From a checkpoint of a small mixture-of-experts model trained on Wikipedia.
Size: 11 layers, 61.3M parameters.
Training: a variant of Muon for the experts, 1172M tokens, 9369 steps.
Below are experts of layer 2 (counted from 0) of a mixture-of-experts language model. Rows are named router (the router's row for the expert), up (a neuron's input weights, with its number), down (a neuron's output weights, with its number) and show model dimensions 288-383. Each number is 128 + 24 x the weight over its row's rms, rounded and kept within 0 to 255. Numbers have three digits each.
Before each expert's rows: "comes before" lists some tokens at least twice as common just after its tokens as in all text; "mostly gets" lists some tokens that are sent to it at least half of the time. This comes from a sample of Wikipedia text that the model never trained on. Tokens count by the router's weight.

# expert 33
comes before: "\n", "\n\n", ": ", ":", "2", " |  |  | "
mostly gets: "=", " =", " / (", " (born ", "″N ", " member of the"
router:167123101122092107107136138128121155112123113153121132104138127120177129144151101127141130120152157122182113149130157126101120095142064124153119116099109135095148138132153138145126094109144147113129107118124094107158179156110136140118162159102159111154118134139130111146123108118137174140
up0:108135123115123163176114133089155127134104108103112125158107099112120174103115116107102145116101141115130142136135129067128128113138113104135150108093133117123140111132077148159177124128128084112154152154122129139126098132136090094096148132169108121135113137117097100127170103123133112109
down0:150129133113127141146140104121109146079128137107136132166072129158156129139086099103134100165124130123065111115111134136169119105100192137145106123190163194154102098137141071115085136098099119187147127151144128142161126140146104149151130111122113076154132124178115114097157145130109154136
up1:115104154161128111090131119105135096116140106141146102107118170110091147111139110129162112120100158162125114115140114103125136124122160150138098138135181120104148173093083145133119135108129140111083126123114106100135146128127096140123121147136106141165139157110091153138091117082188101139
down1:120092117175136138133143123121121154108116136144142123121099118121179112162113161105154180155106136151145139112100136092152116165111135157171140130158130144135162133138083142123132143124108124147132125088138152133139129126106150156132141090139155166126134102107138145086117180116091114141
up2:128108145094095147104131131124173133123093121157079127126139188089158139153113126114097171118133125081101155130129120202129139094140139169186094151114117135145129176148127118116127124073159157155121110158137111122139116128104131140103114150125096135114151143123136148125098138148154149114
down2:098153118148122145110107108110170132109089127140135099174114144134110113134167109091088142090127155111118124099147147109055115113127118102088106129087072149136108200114144113119101143123166113150171135113165096126132119113135128101105108123115133124136122217130130139144118105148146180134
up3:156121113127132174114113151136154121132124079186152139152144122138155116131126096135124132137084123142156150088148138180119105112167129113168130121173119117075145150142099117140129086165144123126100126124152150108136115117142120119090150093143106115157151159096151157140132158114135127130
down3:132145130141103143130154112157116165086118099117154157160110114109149136159137118079145122097143142116117065111136080139140130152134154118140108123134075167120145116116142119156151098157172178161130087167163115108180130144092172132104141156178146127122145146096141180111158172139144140117
up4:110115084126089090067122115155114143139110136145127109132135128125140163081115158130118131110101142115154161122162170115106157126139153092125133119174119149077076149118122091116076145125090130116126127159124127129144199095144099162125163156162136107120140108125140092142139133106131100112
down4:110106158121154153136160119132131133159125134136119162112188130120127169149089110142133140112109084099140155105094086151106137137134103172134131140121098119144143137114114109156143102069103113087097084126130141131112147094069126122117140127192090164116143144163116111115123096138073088137
up5:186144119169159150113150140130127143175147121115115091124109087090109151055140103099125158115122134113152106144104101135123141129115162087125153167143109125157126137140119136119164127132130101100092133123146152139125146123161115109137125164121111158163120120097151141082106118130161123166
down5:143143181155143115132094110160115107130120135109127112139135129104114158129094128123098141086133114132177096134099137155134200143146133135149107131112132116148179136117120131135109101124104151113090146125086127123129140127105125117081104128124103118142159130152132137117111160101100096108
up6:147156078135162102143097128140109135125123116103107127096143090165139092156130127132145094104117114128157143177116089176137116117160139150110147066115117133129139172095145157135143129138117107125043065124124128162101171163108135154088128149116117109136096129119134180124144142135140120174
down6:160161132158146175129129127131127122119088126126110178105126152096108102134126124137122121088123124122126163118141102130150109160166155115093113122148120103158146158112105125122128114151141096130127113092117164122131135158128110140162068155132094106129102104067174116146103168138127102122
up7:171118132125109141113169117091132143156092107158129126162120146115179108109110109159146152171109111155159123148106150164107129098176144134123083130115132143182062104125106102112145150158093122111112132154098169134131108136124097137160139167146131098087135166084138117139087103086121115157
down7:177132126113087131112170132134111145173074144114145161127145154112160124121167158107112127107121160122100135156146119108143157121092147124125084133130110158100092139118106172103118142133159124143149094160106153087123138113141137121154104116140126109178158165172158156090093112150148126119
up8:140114115135121112116118162110174125139124198122156127125123140121100169180115158085145065150162132130114115134133134104141116114144121114135095107146141095149097123138151128138144124126160108129145107138123152128129143123119110184133143146140098138114072109147163149115128132084154146106
down8:135142143134109116111082096171098149104105145091102157095104125132127164108117145115129103147144109176120118115140160112154093121155115126152140151119134117113094110140203142138137120153182128164133099159108134121141152079127135163125159128147127110137100112136155116102143119129125147102
up9:134132084128097122076150153085164113128126135143115098096151118125139175128137104137157134151126118108112128088112152137101125099178090155170121138145148128089132100150114135128140128141186141108096091134140135086135115106118154123107115123148127163115113139132104133117099144146105108139
down9:148122120135095118130156121115123102091156210111139111104112124109152122136149123171130127176174130134174130135125151124143137143113104155141157122143092138130146073150107122152141159119116144113117142114123135090127110129146138129107104116118114119146131146094162116104119152122059142147
up10:133096125141121099144119133113112147114081144121133122142153180110157093133167123136151112136127133141163089165117089114184130160094101114087126144145090130118125133156113162106161115117130109143166074120125119149097157140107138160093112111151184126134135114128151141114146141133178109128
down10:108180137150137169124091091085127107139057170154096149078087175120150154185177151151121155159168139097148125142156138144155133119129128126096114119104112143124155120148123130140162140121097104173128106137071128130140145154119153127137099098119141128136121127168161115101171114120097116149
up11:135184121156157157135107108105181079114140129133129134165147131131131127129094082115120135140141129134118077115142154093138153144118145158117138152119125141140125133101145135142158111106131137143149125164164127153125092126114086122104129102153145163165143138145118166124134130149181154127
down11:113148121138092133128114114125101122109150153105123095101169167124108110196144123080157171142125154124145171129119122157100155112148147154139136112083087095116157133127142108163149127129106166112117108161136163097106113148167124125102122126128138115112128165118085143101155086171082139121
up12:171115117142134115131149130103162104122121162101109129102116146120137136139065135147146101153147137144141165129138137121108123123159122181148104172143119112054164152160088158137123127124139167103139137109117114133152132091137132126082148156108120154139146107123107116141091104125129132133
down12:131122125143126121122118125129133124126144148141067149141127118152133145109093140122189155129140142147161153128159122173110138132140128133138158154101075100133141161116116148099102127166180119103159134147088110116153160114140095131165086129126098113148128136140118090106144091142122163169
up13:106098121133139157121125160096127113142143139101114112123142173113104139153159138094140105080139127117134102132145138114104157141121133137138136126124116158138116132141161109137159122077195141124142122123149074133096138104124112122144105144148131141146130104143140154099114109155158127105
down13:116146180104115138060140117145141106114107121095176168085169119141133106181151112156114120135172131146109141152141077078134134123125131163137124120112134151138129095120134108131116153155168103097139139116140145132119137145116171121158128156121129118100122157126146087126154144105147156116
up14:123110104132151148143104117085140141166128141091107130150101095062128119114138106147153181114129132158115104116145149147134135135123101121164171125165140139124143153128168141128103152101151137074117114116125117143144161110165173169152108146125088121138107133171140148103117069116131122126
down14:142153143092098108148154139123118086154095125124128136132096091143099137126127124130117127132161127164150089136114162116162145131101111147156123130139119117116141128103124143123140120138114111096151099149136109096186119144086107163097105162082142137129138103142114117122119101156102163132
up15:137139096139114080105130156084134114153164190151113107121134135148146154112099120209124150124121108139105134116121193114099108118126137115124110154124164088142152156105132146154131111090141119147140133108144123188134122126131130150113157178141141141115156129134139136106092144107148113132
down15:132120136139128110162189114084089124100125166122146130111161129104100122151090105113149174137129127145122115137129125148086132098126165119084120127134164119157135133181166117147105167136143081159156167116127131095145117094110176162129102145145122092153151098127154141171107129131111134157
up16:144100134164119083115140131117168085134160121142126093141103154137108152175129126086118108131151128091132126158118093114113124091102146106149155098092104132115137118111127109124155132135145115159121126098140127189118165101143123150107087156168119150173114132133127120132127106122163100145
down16:160191117081134106092109129097102112093118117125086101134113158143143107095094122095151104094131123129136121131129157102114126108092109111099120123104082117161161110140162154143111144100141142157101182157148123125111152106129130157100116140116058163136124148127095135116074110138129115133
up17:094125139132106151156170136110151130155121179107139133154161135093127110142106161116113130146145149094110136152126119142125148122125103149142102143121157093093137150111131120098113152128115121135085176132109144076115094122124144153102162154147162152116121148136114143126125123087137144144
down17:128134142130103146072149162114125130142156133115136126179125107131166100130136134159139089059125103096159134117110107178120163102168142113113107114143116092104127119157109104180134088153159098138122097164099142120094148125112101141145160146163114146125117148174168151127144174120123128139
up18:097165103137174094163127113128093182152125133102119134184152181114079106141144090117120120087165154093147150155151091138142173125152167145125138130106106154116120139129155096153108112125106144092089098113105132148122140121109140149123091141096112146121137156125097191088071088139178108149
down18:112133097146146113143106131146130118172144121132129103087133140124121119117089071121159072154143119126142093138144134150108128156101145155106126145173114179179145123139119106145121165130156115072144110077156145133124110112161154133123129141110115113107131143151156121120123146153110082101
up19:116112082115117095076151137139117151097126113136119110113124129141130157134121136130147158125134151113157101156131115127157141121125147070120133115140127140128148172126146105133136117149188131107107171141125137123153201160126124157159161144132119135131127120144189119115126039120154115143
down19:087117079140149137097112076154182118143104111144099124118090082153072131139113141124129137109117147153160140141082176123147114122155159111141096089093093124112119149130141166157158099137122080141126123130120133094116149153140158131120129160113075150107112086143159121130149085143134128098
up20:154105162130166145162099136138132143115113163180115100115086135127114148122162130140140087142148134108126143082164126145116170171131137124114152129127109108110127142106132078126137121119132163085120106146141125172133118129120196138127150153087148113126129099125143136169130161126144196134
down20:141109095134148168140097093113124152138120124101128126105172133106103074146125141101145101130130114126132149134144130170138114156153151125106151143152166112120157105136170093121086126108197163118143137133128145092170133099104102134108089135145148112101090169058177092145170135110107144138
up21:109087087138147136176107137130152131106131125136120126130133165138111125120112121133121092129124135120140134137135122145135109121124126134178159097089118151091118108152091112121097112117126111095120105153120161116105128161130106127144127149131128111137084186135182159156144136143167156129
down21:154090152120127121129084133151137119127107156155161109097123147164150130114117117138126087138116134157158194099139149096085141130184115136140124139147096131118154165135132152122084172114117100138128131118117120116194178110085127133133128134156106102172137141164165139108143103160182150139
up22:116108105134117125174125130097140153134123103125128082147105113127076101128067163151083096157095144133145117139109116095101126092174086176162139110109095086122120099111098101144157141153140117123136143116111137171132137118142140050152125084156099094126102128130112114116178120132157096094
down22:196127075104149157151103115101130130093161129131106084141123122129105073112138091145116132134158146130133096146128128130136124091086136155143154085165136117146133117125112109097127172131110140118094161139154118110137130121148127140146141141125117149160098144112110060119149157084155156121
up23:154090159139147145132156127115179112094135126115119060117143138118109093118158133161154126105120143139166137120135115146147125142172165100085107135131123125108110136133098129146120137086087108114124101106125140127138156123082152131123108113120126171136129146088140156104118103150126147138
down23:135108160143164147119109102154120083074112109143125108092128140147124120181143097169130134137124167138159084123133110131082170152113144105086107157113104149121160092121107133104134131137115106101126139175060109144128149121083144130108130122110144135178119144115116137125115106119097149149
up24:163127091101150142102128173085154144168182122126118143119135126108118149114123100145103141109115120153159106117124151171098137097120104119124136137154132142118125152124109117142168111125125135117097118125148115107131085125155084123106114167137175153121145168121133149119149126133136074117
down24:134176124148118128140110130170113134143110160171140123079175125119109116113102107150121147113108112135122134105076150124098124110140137103141142106101168099109132078078112132115169142154129116162154137119155119121175110114163118108128136132126135115092178121126147089139150129162106152153
up25:070122095115115158113108118129083134095128091153113127099132150132169115148137118142139177146119143147129136112116124099121145140130131114146151119125186126064166137131094118143141157181109158147107118108100100118123103131122117107142123171129123134170152161137196146098115118117136113137
down25:129116130106131106150107096129145095123134120134128070090147123131145095103142141158124100114144140139078079139123127127154108117161181128105130159104103141143115142139055130086153131121104132119116139136101111140140116161139187129177135086116138129092113123105119112120124135108121134150
up26:149112168114120110111145111145142163152146113134111112142163145133155175118098125115137089116155155122120108136143151149113140162146113141094145117127167153097126162093116111097122076108119144135115154114125109153114104127137146092093134141147142114131127110134116110127112108101131145149
down26:147093105133162115106123147127188112098129120149124128071115148134092134153138145146125086072116119085108101145104167146138126188144116114099111114120143135126180140127133151172131110137106145104097141102175128112104128107119152122132105128094165102173139132154152130107095084128125147145
up27:115139135124119159095119124134119135151124153109128107123139095141144147124144139114159110142113109120143142150124116096172114170130108123142163091116132088160153113135110109129144156120135126129133108094129129119127162125110139157089077198175175169158165139078141102128121105113136162144
down27:111143126119070128094124108106090139135129108129123114100108112152157135101131137088137073124177114140165073111115158131137139080122084135137130157165126121186130102116125144149116094121135123126128119175093080093208124138093124129132156131127147144147136112141106070137084132129086147148
up28:096142094146162133169148111155098110081114102131129149162135145124162168157088133182078149129158148176131112133127154113148124134158159140180097112121117115094135152128149132153149116113148136150125108165099136102104161103127144126141168147148135148112136158106150180106129114137130130138
down28:101117153138149144133105131112148149138123119072103117134091110132127111158101140121107131128128162123135129127158103111129156123130124113120136169136107106120193126140122129174161140154153163121123177104138114143119144114142140124133148164129159139117123150074112183161119136176132148124
up29:148124127148114121086147130139129161094080142156105110085129152176134132136129125122128167093102135076132106173156139175156142120142130133161127142092121108063126132121112163165137163108116120133104107122152106146170183125129093075141169123123121117141119103132134105143104140127121110093
down29:127108144136160167114161165160127114159137108143106127144115104122111120108114108123090134153127127121091127093128124095130129144112114175102137123084122099129148103103130162129161149139086126108147135151171123145131088110153133113124128077140125117140160120100089129144157150124144112115
up30:093093119122126136130114147134126204153131121131092122136165113119130154110177148141118072116142136096168127114110159127125079139143120141148141094162112166100180132141137142122143154141100122114083151114149148109092123107132139130152090142149147138140099140148109141105144148100146107104
down30:091121142133142126132140109139080140136134095112145119167140110087115142137159146118161100127098121116171135130114131164112111178115148103143118096142119107100126124151077131123127150119103137121138125133118162125059138131104097124182147130125187160149113121131119140120143109124085121141
up31:165110103115125117091140158144106123125150136143131142127132137156125107086143167142118153140106174083127100156125147139181127132134124094154149128148110142073098150115150139134120135109138148137126148115130124120113156158065147158124079127096161136118215130137139092052091124108131115137
down31:128122088124141123121127186136106144076166100144134094106116146150151111127129110141175152172163131101122102211111128169119149112140093105081159142131167111130131121130153107114181140120158129164122134124120136126137115140166097130077101106148118083130096131153176137117123169173128111127
up32:165102123146087119102170166097109118152138125148126138135057134142136128159139136132102128173151133101148132109084156129114107132156088142136091085103176136095151108110173109146145116094130149124143117138160126163105123108151123079165119093148148116124122137166148070092091107122153123136
down32:099148129150116124129108100134104164148119153123120138136103143119122150168120125137116080142104115140128170170171141139124136196089108100112111116144121100101133137124112136140072125154090138109102113143127138156055125143127095077113198077128118153073157151133093089129133104146147149144
up33:147100106172119081129145127133120173112111142150086142148124111148166163099082095126107105112133118160132131135131123120097165124166093141142103078110143127092080096150140113106120111139117149100136142090130110131114133133074126150082106150119138115142153134117151121157132124115134111135
down33:168107068174135122141161093092119110125105095123107083127099102118108137146086137139153156116113103134137114111115117123095130101098136138084137147142148130113144144081099151078101149125119108108132122103131157120095140104129110138140143135119168111146171097160149094107144095141122116128
up34:149139162123130127161132185122133129093103132077079092128148145155144095139099143084176119086152109093118147163201117091137171109123126098116092074142117084145147100111139125158136114159150114101157138106174094115084147190144100132130140131134123106132128094126133120126085120117101123146
down34:165126086115131106095132102127131155162164123163182127131121134130160145150088127143185100122107131101113122110135156129154139131142115114164133094129147152141131123086104129125126125126144122183131143140130140138181145112131150124170107148139108146135113071156122163112189176110106112165
up35:114167083096132093098096093093146156101107142129113148138136147168136163094117120152117101121113084147128126142122188129098114103147109133160157137104150175131103157141105140129142152149139121113117094078158144156078130117120155124147140113152145153129187152148142128148157145139118151106
down35:135133119116133121116104101127127121157102119134150189115100138157116105131142123107184122144122145132114086125151137122165111138109113143149136172158103118118107127117108125129150084148076109110116126104085109154107110104160140126106121154108118134140150168132170121163113167082175127088
up36:137119144157171176139131133095148125141129111133124148130135145167151137141152112120149083122088120139143158086139086134125111107115166118123149162143116126131175167138125122081135098127143135113131128160136104108106160198107104152114116097121110104116149159129113139147114105157149092129
down36:137167132129127151122129142140106139141140076120127110135120142131131111174121156097154129138149098153154148136128150114134133158135127144179132169109102153144093106138146146140112059102161123118139181114136064138142149161118126124142122149123117089111121101161152116148136127130151137125
up37:134102145102161122157115106043127138147127125120147052102173116110144130076178123136145113105132074087109129133098119138094124101102135115097154128156096132113148125140130114131093121118121128089143140147125062132103145079135133125153120138192094146157123113138147146077172129131186122096
down37:122108159131092143137075151084105141136096106124105106077105109101152117075142117114123114120103135130136111137112117113090108137145087136146098147070119078128136180123104121124132126119120160111134106110131113125159087126147138146133097121129145110145131093181092126161168100122173153110
up38:114138137142170158141145105074157118141151117100154127129122120126139119131138142138096122140124127114132121104142111170132118119136127135133098158124082113166107116171116151135191124134132184145164165130136139104161162091086117110104110147120160149111123108132107132114155159143186141130
down38:117127124155145134135143119155119171110113128137097136071092083175154117136176115150119187120118137143117168116116132159089130121135085150161129152118132112173157136130105138158169142119103121155133179118133145118168160102098096124155150088135166103106141108064114150123135132091126088154
up39:108084132160199162152152158137110139115147146134091129108158140125153135138081151156143158149118131097118081162101126134110099137093126129128128114131130137140088136109114117099117127124133149114107130149128132101149136076114162140123086178089127147119133146144110140142141102138164154142
down39:125092126119146131131111098146112122107143134093102185131105125130141140138120124135119140092142188132143111160145118115099115100057125120167147154139128136120121106130127161133095118142095135110125161161121118162155120148165132145194109123083092117152142193117121095179146133088089114096
up40:152131126183185134184163147099134150134128105163127110075105112102145104122137076198153129159124116144126163153132110135113190101152081096117133122108155108153110131161094097169136107100116165162140136141151097161118110138131132069147126148149106125148114115152165127120117116134144100136
down40:150131140100109121143175166146129105137137134135127096112162081149148154180118079165124138095104171114104133142173136154110175119099119127164165117138138145174132147120091146183134081143148136137165117150111103148138119156105135110115134136130148117101117134124124162141172142149179080120
up41:148142129101144117138152159135128081137115165111115131126127128118128092139154100132119112153187149139088129187121144123098162097113077145124148112170158133055136134114149090101122106168121195132122139118122150137116164148144115149124131124103133097121142166121080083143109140155149114124
down41:105121092088095144120131121118144127105114153108128112093122146101106122119126096202139107146099161140123137123127144120100145071140130129088126138140169110119148155160118086123124128126092106102108211180119167106102098145170100112149120132109131106112170146136067114079113156127118129137
up42:143132075141135134147142151083157111133089133102159107087124165138157140113158133070115091139152123096108105126111139141143119110118142173136113114129169166114119126138143128154132114111183097147189147166148124098145097157111134105100117101147142154141148122161118146113115122186156087161
down42:114156094168171117153144129138138126161132113113145145107111128131082152123166123130152117137091125097117140151148143102128162115092135103128132113157164116124114112104197097146155158125139135143129129114150190113110079141115111136116130126136140147172138107182165150143146103128156104102
up43:141123122111140072096093092111114124121117139157169142147168129133155129107142135130145095166127114108146157150128137127116147139123147128096120142139164091094135096141166113111173131108128119132095106130163152113136092079165097184153136146122118152114102154151130158147119106164149130187
down43:098165130114148137128136158157097117098133131147165131136165144076140125128154133113121141107127142148145149129118119137124152144114134097116136152079107142130118141128168095174131124133157134126113088111073105143143124122146133167134131140117101129101101175155130107142123158146109138193
up44:118156106119162093110169161124134135134121129125141138100115145108133117141131130100115136127200140127148105164169124129145150143120123085180153089106125131130136125147188089135133118138107136133095100128125113148112108123109150129128127155101095127143119113139120126100155133142148084114
down44:120122137174116130079111117111103160115146133161131122159092126153125133104154151173145133143128120092113139104143159109104144149158124140124164118146134152083096120123110148134132113144119155153122120100125111110172072132157109118127143135142133103124148159137152118136110099155087167115
up45:159135149139142146112137142143122150188087133100143139118098127173068178164178124145123094202129185131131157103103137116125132118131101130148183156139157123099153117135125144133142142146136151104114110129136127190111102128136141151125114141133150139107109151124123099128140114095084148130
down45:139105138091168128124107101168128127126158128099165125147129113115124149136149069154112115109087188126162113056142123102142124142180132133128143169125120146133193095162094184122164171143105108104118086078139116115096127127150182117145101130107138139130136179141128100153153123098099104123
up46:142098114123182147091156146095122103139107101159176122131115153107117146149087096149138119149073127114107135141113112141101142138112097137128148112146138118149095129102150146129119134111132155115140141133127134143147134143154149116088128157122142126130102134184175143116133113132135112130
down46:126148128123116178158142126186082128111137166151121138133133135131119110151161107107117116108106145178114124137131117132148119114105113129140113094102111146139052091134158128134173173128101125115113157108148116099079136139105127107170144131115120130129130100164119107109134141138118134101
up47:159075128103125095127166137120134146146160133116110142159143134113121157152113094082119112159104149150144131198133121137155152127116098128097185094080123098096167127107137164137122143112144118109146148124128134142109155141137096138095125132119134116149148159145119140170150127120185116148
down47:198130126119087093116147107125127147154105147121149129127094122116140132134166079120114134105118151103115136210149097112148153120108132126146114145133111119118153140105129120151137130179128112106119119141122129161162132148178159142131183111115174079158150139167125096115128106118122124113
up48:134122122155114135143125129102125130076138134133106131138106124157107122137172129152177157143155118153120118161126134160121117120129089130108148129131155125119129142122130101095163126154114126093124149132083111131099113159120128088121151164149145121147145096119167086135069125117150109096
down48:124127123153146083105130095135151116142127110170096169133094095160138131096105090125129095150089138071133098114134158141079127104107126153143090120151115109074130136134144136157157141107104143095130145105126111101096093174116130113167137161101127147145106124111136075119150170142118084112
up49:162114142108153127079123124177115124165119151105089160103110150125119152166113176109118133102127141161130111102156121103137158124119126165138131142158118169086155144168169132120144160108144138127103133165101109144139084135135122119059182118111122125146123131059109134101139147132117138149
down49:102121128170127126130118177107143082154114146123161168108135148138117133136111141098127116085136161195141102119165103099130126155144150118124133163132080121159156132128134152137143127156160120152104145155142125088073146154159102126132125119101129121115130097149144166133145143128126126110
up50:153108098120154084124159129140110143171081150140147108070100136126140138116102146143082125155182102136153144139139160167124136088116096131163129110150116114110125177093140148130095120085103126121132116170114144144086148123130162166096096117099121144135137120147131171140098109128134191163
down50:137157114138137144151160123122129120156138122169147127170097119131139137112119095158109140173170104134144182112111143112107168120117138103169142125153168117154098152090175143138145130089117144122127168115134127157153131144131111121094147117094136133062094106104156109130131106129126128118
up51:120146129141118121129129163145128167121119175123106151118092150152174168162146112168150100068156070103104144192105146132099123148144117136121155126139162146108122158076155127121122140147159098110094120122163119159105175158111122089134149126100147124164142122152131152138118111109133127156
down51:115163114108122124150103159141170106131116117118139168128094111101125091089058154126121136127111102146099115144108065136116113120130136104110147155140162166127108161139137155103093101125157143128131122143127130129117138121116131133094160162160118137158122099115109122122164142157156087111
up52:140073154132103153167101151128131126128150154126115110127114113137143140158143138120162139166117152146092128145140077146142108138139154147154118132110108130129129156127131110100130142150165093162132121169133123105123104120153112160112131142132150124102101160125139153097151125090150133161
down52:129139145162148165138177122125106143091094133149174138088099108079160125165097130155149108100154163152146123115122148087122133150138121124163126147099105153123139143101113110111146150177168139103163135145152090111137131140146124130156117133160130115126136154127164097122113149125115128111
up53:122156153119096129106151125134158141140143101152118159079100099115085162151134133142128148136144123115119141144193167134140083128163112109125131095131166178080155145151148111114131141140153086127138159135137143119141140128074131115136088146119115145152119154177106129133128092124144080118
down53:140145146161179132124125099161118128126110094135165149132116188109129107169112130102129105136104119131130149115123119157143111109158116087074116148133169171144165147120131127096120138169136122145135112147153138130117093152111143150118130140098109139156110138172125117183141080125118105127
up54:159103159149136131108155154171111140121122160177153152130127135130159104130110084102118110146156074090120134157116123086130127110111094146147076143116114158153109162150116089095113130093123156121140087156124150139129116164088118109142151162135161134113114121124098144135106126128133149174
down54:125173135121150136109140091133134086149103145123127121101130142131165105104126151129122117135127134122133107117139125122154104155110110116134111154150109150156131150101096139116149124106100134096112120106110114115124109172127120139160161166126161128135124146124144143153103120130109162139
up55:124130179125190135135134153116066163133114134130138142148141133131138194107140098142135146109125113079086131152113108139116092116168145146118148108132121153110168164121123116152139142119120134121096124123138091152141119086092132115155126151163130156152109127089143123143114108146164122160
down55:112130166103115214082128124087104160159143080119094087165121082115141086133127149125131165146139108112124107101128110163114110135135113148124135132095158086115095144134155151185130134140123105162146140082149103159118150118132133110120164147130140145160111131146122116138121131090110175167
up56:123120093175122085104114136135108160104085154135119095109122108133141155114106149147111090124125132114144118112134134104116134139159090118169118143127124115110105151139164133157158104129129158131125111159202110151110136181075125125158137134102094100152149115176132156119106109099147119128
down56:141178140154129113148130111166142146119171126103129127124113093107111121146129136118149145136144094177118112100104121106103143117128135112073129102140134171119168161125130134143122106147153133135116149148131098146147122120139108120120068130121152143106161104111101140142171106153104144128
up57:160121090135116145088130117073136114150155134141124111144110156125118124129089144089108131110146156145132150113139141140094094139153132088118092113120159124067101137117093102160088107136136135138142191167111132109186116104077098127170168112129141145101075133127115150118134150084117152090
down57:179137118131141111087143120159140114121098121102096138162119155136092093107137133121134134119102157172156180125180135140152163152110166128158119123119136106128102097121111097151119103181165128098147110125125111096087167124130093148155129143118115122125158117161096105108149079114140103089
up58:112145111088117087076143201112103155088093132146124105125146137165148090103134111099108114087080135162143121093149122105170133109138150148140122144119086111099148143135122152128126147117123157136132098110121123135116167102119133104089164132127103135135115081120108143104094115114168146126
down58:048133081098123148151125158140107199135143113137125091116118080167140086108172092115145135094120112126153145066111123111159113107108120130109116120156146128145112138128133134112117156123145134122126114103129113110149114108116187146094163146126098142143081153144114098160149138141140117137
up59:115119084185166170142133139114114115144129155084085123173108124120142091111133114120142124113132142156136121119134129105126153121129123120131136146123143093095131173114112135138143112117084113109105096127152073133063154143140116159079131153106170152157144132131184156161173095113154128135
down59:155130141144128130106088132143145098129085103122132114158117135118128110116175083121114138109165136090111136095065130086107076130090118120148092105135133101180103099158106152121170140130171132125156083128125118128099155153152129114137169157127149126161099142116148105120129097114163116115
up60:098138146152141109133136133109134101107177165116136142116090139128119129109150116147170101110150109102154151106150167149138120107107119119113138131118184156134130135132120104137154118114143142147120081109117131086154092111126141164170140139099144168152158127139149148143146143127128123161
down60:098108118122101092131119134138125140123147169124129109129112096153155132126165145121134091067128127083156107128141088118170105158095139130130144147152133136128112096122123136139115143131141105129111135140114148091117101089132166140149176187119100125140134110132095136106154143104186079133
up61:113128089140124105090117129157115107134131132137117108154138129144147150113102135119121139169144182116185133141122113154163157088106105105111168135141153098108088133116151107068144129141158147106109142130170158102118158103175120149121142156123134131106131148145146155153137126167133130134
down61:140118131184144119102144144121087138102133119097100118135150120106141123135113089146129106129141171085128122148113142114131094045068109146127110135110157117098096117101130080093136130148154114126123141161161144104102156074108148155131132140094132101135124144147139132140135111133147129127
up62:178136098157144143101145158119142116154133128107119139090144135108144150154150180112111168115120114147145144099114134107132095086117127159167129135120128128149100131134137139120142107092147115115116148119125115143093151144086105093171124139095094134097136125105204171140140143152108114139
down62:125167121123108118118089112123115113178130135053102150084112113138108157157078174113137162093118104166131097111109132148151100111155136161108110119165122138136075114100111158106190118118166123081121138140095137113155152166095122115092137143094129134056126107122140157137144152155134131105
up63:110116126179102140129106146128098140167085157152141135100101068126143158119118094094120123156124133087162157139149142123150108119160107127155142143144105075146139112118175167128166136143140178108147129157108098146125137130198172154125132157140148131114149156138129168143136093120145131131
down63:100113107126141100118112154143149136129112157113140146135124118127121117143125134100119142079139110204100131125115100116107108141143144157098127155102098113134092094133133117109127115108114145083134092142112139148149138132146132123144119116114109130121133100114107135104130104134144130114
up64:161094136126155128160084173134115128129126107109098121157144125170193130121124105112107154121161136146090084141095116100131125072165108149124117102201138135117104119153121133127167124098078167168161147108118134164125082140119162123144140169125138114156131139131090151119137124121131148148
down64:141139164143138151121097136098138129120064152119151133104123132121157122136125163100134143125152131107103121159100148155141093123134161115111146105172108153161117146152110107153176104087133161112134110115120113128111143120116138126127162152123178141146121153136132128121121140139151135128
up65:138128117096116113105161115175111139092118126099122139154139114155099147137103151102124124141118148121168133175150127107174160139088108152123130083144134111087104171119173131165105132133116115115115142129173145153130128171100145130104126175177109153121152112120125154151114099137166167121
down65:138157192155153136155098109128148142137147056145102140096150135149106130105068144143149089170138136084149104096126095152116121117149148179087142181131113095116138121134144148137147120127103116113121148157127150153170116134138128113118113128115111159138112122121124119170126116083133146111
up66:116115132107211119135189156142138133168103102086107146154122128141149112143145130121125155075080151089141121093142133110124163117092104164100133147136128137137135143129140122128155146107198176121125104128114111093140157130175131101145123098108117164153079168118167177090100137155143158134
down66:097181135137119140131169074127142114131146153081148168095119115116176115128158195124121142121118110183128117098083105110142204145131115131119146130170125131142091107122129119175124104114150095115140150139100117142167124132113140106105100166094119091117109115122140135168113133123088157081
up67:170142174120123097136127131114090139152111152119092083103141128144143167107139132130139132149139118125136120127152150151180137137122146126101162110135084114104143164165130121111109113140145149127148112158161100149169136116130134160138137128102141106146132163081128124125131120154174120134
down67:134165103128124141132122166112079111149073094121164171113135086147131142093139159128092128131154140137165130119122140113112155127102161123165170124186142135108122131133142118111140133129138134156134174128109140175130115123149131178140103121110125114117109157122147135112200116141147154113
up68:181112151146097142163101131109130108117138169127124121113134130124078125147102131159117106158112112156128132146142136171118157137155086138083134139089112143167133121126138142130186109176153141156153111149165104085158129131123117116119146075128134153126107149147141141131108126094151120131
down68:155126100134064108108167135125102122098104160119129127117117142159145073132130130164122102139129104170123167110160108158130159132139144114093131153089146110127158093148168171167118107146102113154079152154138093120182135115127130118130129079124105131124102152140114131170133147088118134109
up69:169106109143121128108119102147093165146146140141071154116106149178154118141137106092165145147106093132123135122156122129150129155138161113102142118130136142140118158111141121137131146135114137112072103122158121139165145137199125136118123130147152184135121114114164106152122121126169128156
down69:144116137130126153137117132119121115161077133105110105125127112146124112082159126122079130130121088152121124125141152140144115071119159139149127175092132120153093188120133107130119177086106145105117150103145149129113126098175111113190145145144147143130092131165118133149154113139118135129